config = dict(
    n_layer=9,
    d_model=224,
    n_experts=160,
    experts_per_token=8,
    d_expert=32,
    d_shared_expert=256,
    activation='gelu',
    moe_layers=[0, 1, 2, 3, 4, 5, 6, 7, 8],
    router_score='sigmoid',
    normalize_top_k=True,
    routed_scale=1.0,
    balance_loss=0.00186,
    balance_bias=True,
    init_std_router=0.0303,
    lr_router=0.00055,
    vocab_size=32000,
    norm='layernorm',
    norm_eps=1e-05,
    tie_embeddings=True,
    optimizer='muon_variant',
    lr=0.00319,
    beta1=0.9,
    grad_clip=1.0,
    batch_tokens=65536,
    seq_len=512,
    train_tokens=389800000,
    steps=5948,
    dataset='wikipedia_en',
)
Below are experts of layer 6 (counted from 0) of a mixture-of-experts language model. Rows are named router (the router's row for the expert), up (a neuron's input weights, with its number), down (a neuron's output weights, with its number) and show model dimensions 0-111. Each number is 128 + 24 x the weight over its row's rms, rounded and kept within 0 to 255. Numbers have three digits each.
Before each expert's rows: a language model's description of what the expert responds to; "comes before" lists some tokens at least twice as common just after its tokens as in all text. This comes from a sample of Wikipedia text that the model never trained on. Tokens count by the router's weight.

# expert 44
What it handles: Word-final suffixes. Final pieces of foreign names and technical words, such as -os, -ius, -osis, -itis, -ia, -ström.
comes before: ",", " (", "\"", "'", ";", ")"
router:106132119111089106104183144114153171135166163152131108166088154067111151124111143137177139116090141159164123137111118133136155112155177134085091136155089129090130068131078138100116101119124148135114125106169125122112086141115122137129112127152102067140124121143138122150177183092142181108162149122130107151149163140124156134111103115121
up0:132133145142100126119174149095135160129122135153111162159175131116149148164127154130147093118129146149127130118121154108114089179137120130097133096125112098148147133112133105112087088097166099128123116156124127134125141163144141132145121106095083155117123117125113175102116120121115130126119182124137098073106147148153125100117105124152
down0:111119124170148137127141119132092129123069142159114124099158111153175163127153114137110080121135130152091126148130140086143133124164101055136130102146098105131218114109117159164179103081100112153072156104134123145142168123138136106128122102115130111127134122126133158088146116120140114104116111165153134098129111109120094159135125139079
up1:143124096160147133131092150132129126186153108141091094130142153124140128123151108145114109152125145132172155122151108132163093168123122131116085141126121082120129128152146142080126133137106108133141138136136114125115122145096074094129154118113135122130157049107093140110120095095141119132100135147141106151148101127119154095130143137148
down1:093136134140113120115148112136102168130116124126140150121154158180104129107127137120112115185142159129147166155103124099102117120113129158159089148127138100177136148141119170127169134117130140133119089129183141124107159126127167115096141122153113159111101175126142069133117113130117084173134172084195130108176138137135178119103119090111
up2:131140117095115129069139154126102128114119136150159117128139149101126114133107136122187141165148123108130140175132137126131118078134124142136155147134120162098103121135122185136107149095139114161115097135096124104139132139136130116100117119113147102153143108123126137103113131117105116142088109140146068092138126135116104151101155147170
down2:116105133078120138159099131118129115141111116125120137150078091107125140122143165149155115105142118128140115096063144118156122147077204125132117127114124097107124121128174108135135135146104118144133129100178123086111143100155117136136116106123136110138132135114150128144182144154116137133107147131110113131126084145123095165145102118091
up3:091143149082117109085177120154124147117130150119090122138090152110150147081131152120148139123138151123143159124130146183145141143146134139133097123081152141150117109120136160151120099125151129113138138102090101143126129134160123096135155153168165097129155132156131107154186134109136126091135135133121104110109125139134091187095096084097
down3:120099140102149137112147177152139162121119140132135116113120141142151117136179078171139133120156116133168142125129092111152166162132137132122135087144115090111125104091112119138146064086100099099118090081144118100155124138152151126071133134169146133175082141074128132122111123170118171127153117128160107133163060101097167168178138157148
up4:160148117132153163141113144105100118152109129107180174137106127100136121080134113114151129130095128146158089133140127103151107187136078135162164123145081112111088125131130129121156128182123139105056147118118138119145122164112044148110128122107140118142150147092176131151104099141109116173145130160138136097157140129135109113131138123122
down4:163129129114125095084134127129118115152152116135113134118145105139115155139137128115120091162090147147133169096089106123115103136113119166106082099088101109151091142114102110113152169183119156065090133142191117127094123142157145161087117174148151107160114153141149160127181109125111148146155112141137137133207142100088097123160148123117
up5:117153160132154161170160157135157166130156137137113077120108114118113136140135130136145143116120133150084168087110096160102156154180107129151137179127123161157107128084092111128071123118184113071142137128161172130116123137120112117164120133114123123119108122133103159144134133107142164131160096083149128136140127129111127137106104137129
down5:119115140145108130133131132092095140185120128151141144105130180144113116117118138125128122113101094135133168138088167119112137191122131156128149166178133110161152133112100087119132138158123125123115111155137123154136095125111163089126138156119120160129115140158165117117162127116147083158186146094162125119128083134160168138128134139098
up6:149148105082142121138113144122159138184131108112099108139113186124121117128105099143105134108163161132116099132147118127116122156156078129114142149190137131126112137114111145131104180115087117111118077183127171134121137133139140101119158115126120130118156113124169164125128155103083144123135135147128107094129156130154098165141090097122
down6:157088125153157139095133125160117159148117143150140130131104143155160082117112111102158125138139139091138106146163167158108141123120102116123126111122117130132078110147080170118162084122127110155165101126104099137165095085102153067112115127118089102132158124128116118127115114137100154140134108116140105123083111146138104168131126107091
up7:122075123135155106128145098101095083145109156147152115154099127133117104082107147115095125119125142129115126167086111129154121112128132138168126130166095149122141152142109142116089091156096139103116176149138155139141103145115127112128106125120135096134118120109154129111151118094147161191125094131089162131121109142136171119054127168126
down7:150104146133141054122143126098122105128163160093111126131149149110132099138125136102071167128096134123138156169098150146120075124157101121130137120142105112106125143131156118145114137158177104133149115123163108155130102152134166140153114165130143147114099108111128136118099112102132137140120125144124144100107139156141214125091146149140

# expert 46
What it handles: Sentence ends, opening quotes. Periods ending narrative sentences before a new one, opening quotes and parentheses beginning quoted reviews, and breaks before headings.
comes before: "\n", " The", " He", " In", " It", "=="
router:137150127155130152150143150073109170157133164116146113147107131103134126144116144105153144104109191186127082107139152145142183136142122106142137108094133124118169099139129092115154071110153114157150139177168133173161115156110101161108125130129098113136099124132154170142126142132095173139118101128120125168170115098125120119118123113122
up0:119127136075137166136129105076096166130110144125123154126125124096089172116092099132109118112142131149109124129104143111156159134149158134132104168126103115152130145092130118125121102084129159126077128140146154147100141138163098145128137157093174166102103132139156108116108120167134215122135110137140110126093156161105149132153090155140
down0:157132156182122094138054073126139109151127109094122148140124113154154131139157116128108106132114128138156170120083106100092125154119133131109129109130154078109116109164102124101155125137107114094148202102125109131175126099128122124120128139136115113134142115114115123151136125102164098137152133097111154108149141139122129154143129163077
up1:124119107118154109105110164142075123175153128149107088099118156104144136129103133116164119087124134175165137080135131121144119107132096124102112150126083140149134133119127134083126178143149135149153140119152130108148128114138092091140126104111124112159086125148135167123124110138152098141128114152113158155140108101165125134116118111134
down1:142128176113102174127156157125114078140112107148136065149157123160104133145142133111137119078156125097147123111117190185086125143087184145122140152197144138133109157134178173132134084140119132073148151132095147178140109135118092132103085081128134147125139138122123106112113114100150124096109141113133123131149122117103137150139165116143
up2:163110138146115142117100140104135163150144101081144158116125169119114101129100128102191126137090138124135111091149144127119135113144122154135112141138110142146127137158153105140123131121132127140156165147109103158167096160121090098088127145146136122108160124110132129136141132133119105118114103156102127136156089100173134116122132098185
down2:087174133135151094115175137137155118080120137137114123120157122118113140122160103129064137145154131141113110147116110101121128155107078233101169098092132150121131146136077135097146136099124131162127124146108159117126112130121159098129102158119128161159120086124159115123123142114115131122137143140117093140112116158115140130089164157110
up3:149173097126111145155161161099121152146129148109146142173123152140130063119122127127164137151157095112103095137148122140129103151152176158149110111115081082110133140164109129099104103133111128116100143189111130131118129111118101098130137169101129136123104129167109113121170142117111153112090141153110110162166091122140158100130128102127
down3:109119128128107104138127116109136146159127188151147119108140157112153144123110114139105109109161142158147127143146138121118101190101126153174117117106089141128113163129067148144149139140111088154138121177134081138100129102114111157108154162122150111110157114143156177114132168124152144130124105099119114137141135145144117110137062119059
up4:146116136162190175115084080160157107152163157131121122176096141135123095173119134120129093119130100161131107142131145121094120124136124133138141102121107142119128108110117088112164110091126099113127141113131105151138120100136133116128131126114128135111161120139149088133162151106119174134111104155143098133181131142118124129098115123145
down4:127103130129132136093103110135138101170167115125124150139121137091102094108103133149130107136097118112161106137100124090132139126139125122123128155164123131130116113131118105138100124104137083132129116127172101145141111065119141115119123111131142149119101135128132112115135135102129136110100129154122095122150145106151137144146129140143
up5:141174111097134163138135121111139140165149145141136135128076125082118109160106097117122115125120147120149125116112143123160138106133055096127143141088115095100140119146108120127129106121145113118130141151115136137121132161171131154147170152047125117140087113125158155137132179134132132105103116135130139109149155112149147119088107150124
down5:102102108123159152138111123091116126103141131126146146092132106127141147126112090111123081105139119148141118164135143134113133117156118155095172116101123156142140143125111130092129134130160131156176145164133124141108162178091090112118161151069109114139131116078118108124136141083099132141085156123155147134151116177127139097135118085126
up6:145133085075091141184149113116137109137096158142101097151122115113111143156134129090140108124132112089128126141155128108107148118116127150082115139091149122142148145122115134159153156167088104110151166106147116072152144117131154144065177130145149148143127092143155129122135162118114115113123130136089108108120131120092125153132119134119
down6:119138128118105115195137106093137109137132103139130108110120047134108133168145132108112103152126116086109142129125179155136097134110138141098123138147143115137112098138124129166081159110123121102179120124143134103110147149140132129124128117106113086105103122103124127183125096106161120107103136107120160116148133084150076122121155125125
up7:198140118101103155118126111111142150110112094154185146164100151107103098132098130093147120131111122113113144154093127147107147135155117126134127102146121120144120077130145183162113074117108127135147150149131164166117123166094134113151100118103132127121082185091168138155164103100084104166141147121123152138125124110117102128080130159154
down7:130109163158134163131126142124138174114127129127116130102156093133121095147115115130146105118107138113098109114116124076132126137100022196125122125145150099109159105159161091156078142151179106154126157113153099143140125103100123126094174157155154102142161084160132094090154155166120105113118152133093134136143106106110131115137153126131

# expert 40
What it handles: Sentence ends, heading marks. Final periods ending short factual sentences, == heading markers, and pipe cells or separator rows in league and standings tables.
comes before: "\n", " The", " He", " It", " 0", " In"
router:132122108129114132137182135082112135172133127123153142148128155104136120111135144158104149170092150163128155116109116149140157110166126087109119139122160105110148121186126113109131094094138145137131119144163090155151157135094140168105144151128129093114152081136182124127139150084131108122129114135098160113127141151136081137112119159129
up0:183142115079137120127159127119135132144171135130139132142111165114164159084137127116108087145122148151095113091124159119098141145133129114149120140123146115136109132128134149147125183142201152122140168132161118109146143109127139147122137118126125139154133130123133119081171116090135132149099155106144135104112124121135168117114113154123
down0:150109147158130091155144091148151127152095162111098142147116146123160131115140127112103168127125127091123129124170130074165119099105139120121141136139127111162077122155080082130111112153119136116134136117134118162090115092086136130126137059132152142210095139137127120103126100139097145119119119141146124117125113144081187097191131091122
up1:151127178128075173137147135118149123150106128137151147136147179084112102110151134159130118117155109131110111116147127121103146100131096107088141120097140175185106119161156114177109121146135114098116136166126140133115136145153107153106100108119175112110111138149117131150119137131148145148121146136100128145102123123122106151066131120122
down1:153139124135181108101099082119129113106144174104174101140143111139185126156126133126157166152146159123091140127114137112119129147124088127164150129138104115076139111106090115131118143160123142101126100090107149148118120099117130105077141150142125149113130152148131104105115103192120079139139103111179125124128093116142106157142134156109
up2:106117104154127147128146154161112134116102132133169146124123178090114104094156112170079132149161118144117162145124081123094120086128131134145127140132116138100133115107156141151096120111123162127153164150122102175162153120069112148135093101166137113089134137142143099084151150110138110118094164125094130097139120148150104162096191119130
down2:110145160123114130094151128118078137138150162125152134105137108173144152115108142088161108100164134148088142191141147104097148188120124126107117127086160132147086142117088107142111118116122172132154098160103117169092116183101125129109155160155157119108135112165109149116140120077099127150118134117149161102157168141147146117121112152132
up3:086115129144136108128143150094125126121091108156130142127141122150172115108115140149156119133168118147128128111119096122136129144081150102120096099111080146136117112119112166135104132157149122160153173139118142107134163109130160191112149146102093163150122130151128123101116158161140166117093105132109141136141123099126115127179125139138
down3:113095142113144156172108110075092126143156134117149087150114158138136127118161095129179118164182164136130117115146119157149136114141075066143092160166142122114085121131157140118120162147103114116118102137134122106118145103135098117106170111159126079114144127134144131117146150128153137125132175098126109118164177103098116111098131140146
up4:163129135113113185153117105087125101147154144176090148084105164097127126121122126127130112121082118125137159114134115140116122101107153159130076134130138095132108099135103153113128132114150141132099103135098104159129116129154158093110133126062112095095123140107152105133129159172122105148103091149111121099145161133143075151121126123131
down4:180137077102114129128095132146164161161116102118094162161145086106113109142136102134156104153130084110132143135141124138173137128096152097135087149132154117181163136151142114107125161151104129138104134115105168132186124186162156133121178113106119130133128137150153142143066111107136105108120109173130127096125136127136116129135112136137
up5:091138151132128142118118111140130145151088150107104154121124157106101090169121131113116089112118106096125168110137164141139110126173111166174115141126148105122112112165161115114122117129130138111162146156130135211107142158091108110118087149128175115120126094095174134117130112065125086114143129094102120136163144104089127130094136105126
down5:109147144160127132135140132121149157104159148105126126132128117148114140145129115145127115145099140118139123131157081041095129135155045179097140128177138151153113127149115124118096118125109126091126130075157118137148087114126139128159124109111149092125160144153096130134124150158108139126120168148097147123124066118141111135103116123141
up6:116155138114119118110126120100122143136119111150133145124143178112141137143171138137103112085190123125119121119161099129096112113118120112126098124180131110066150149157140112151158083154130132115154139096117116146180158149129144145142135124118134093143136096074152161100154117075074138141095154103120179104095071138139080135141113162089
down6:128146126110083141140127117136109138151121159176166135141112135171122131109117122131102118161133104113127145132134149149178082134151079116150137095191141112098096133130139156152105112104130131097127109100167118105129107153125080097161149150150150114125146114122116098156140107121154085132146136145114123168152099126132164168112140144116
up7:121119102151126114133155148128165124119134132139116145126086160164161134098165160143131095151145186113112097148140153130105116105134098119126139103141163135098149128153135099158170111109176147137152085161143142093127146093134108092132085116112127154136085131121167114138140166112137106112135103164146099115104135119184113169120120111113
down7:113117119122109130114141174130136113122107162100121141138116108143129096115120135080127145117102131122113163134098138121141156137097246102139108110141161131164103146183158116087090087169159072110137104129100108124135113122127152137169100170110119103146148145116139100123159178072134133149168124122139155121120135167087132139116105103165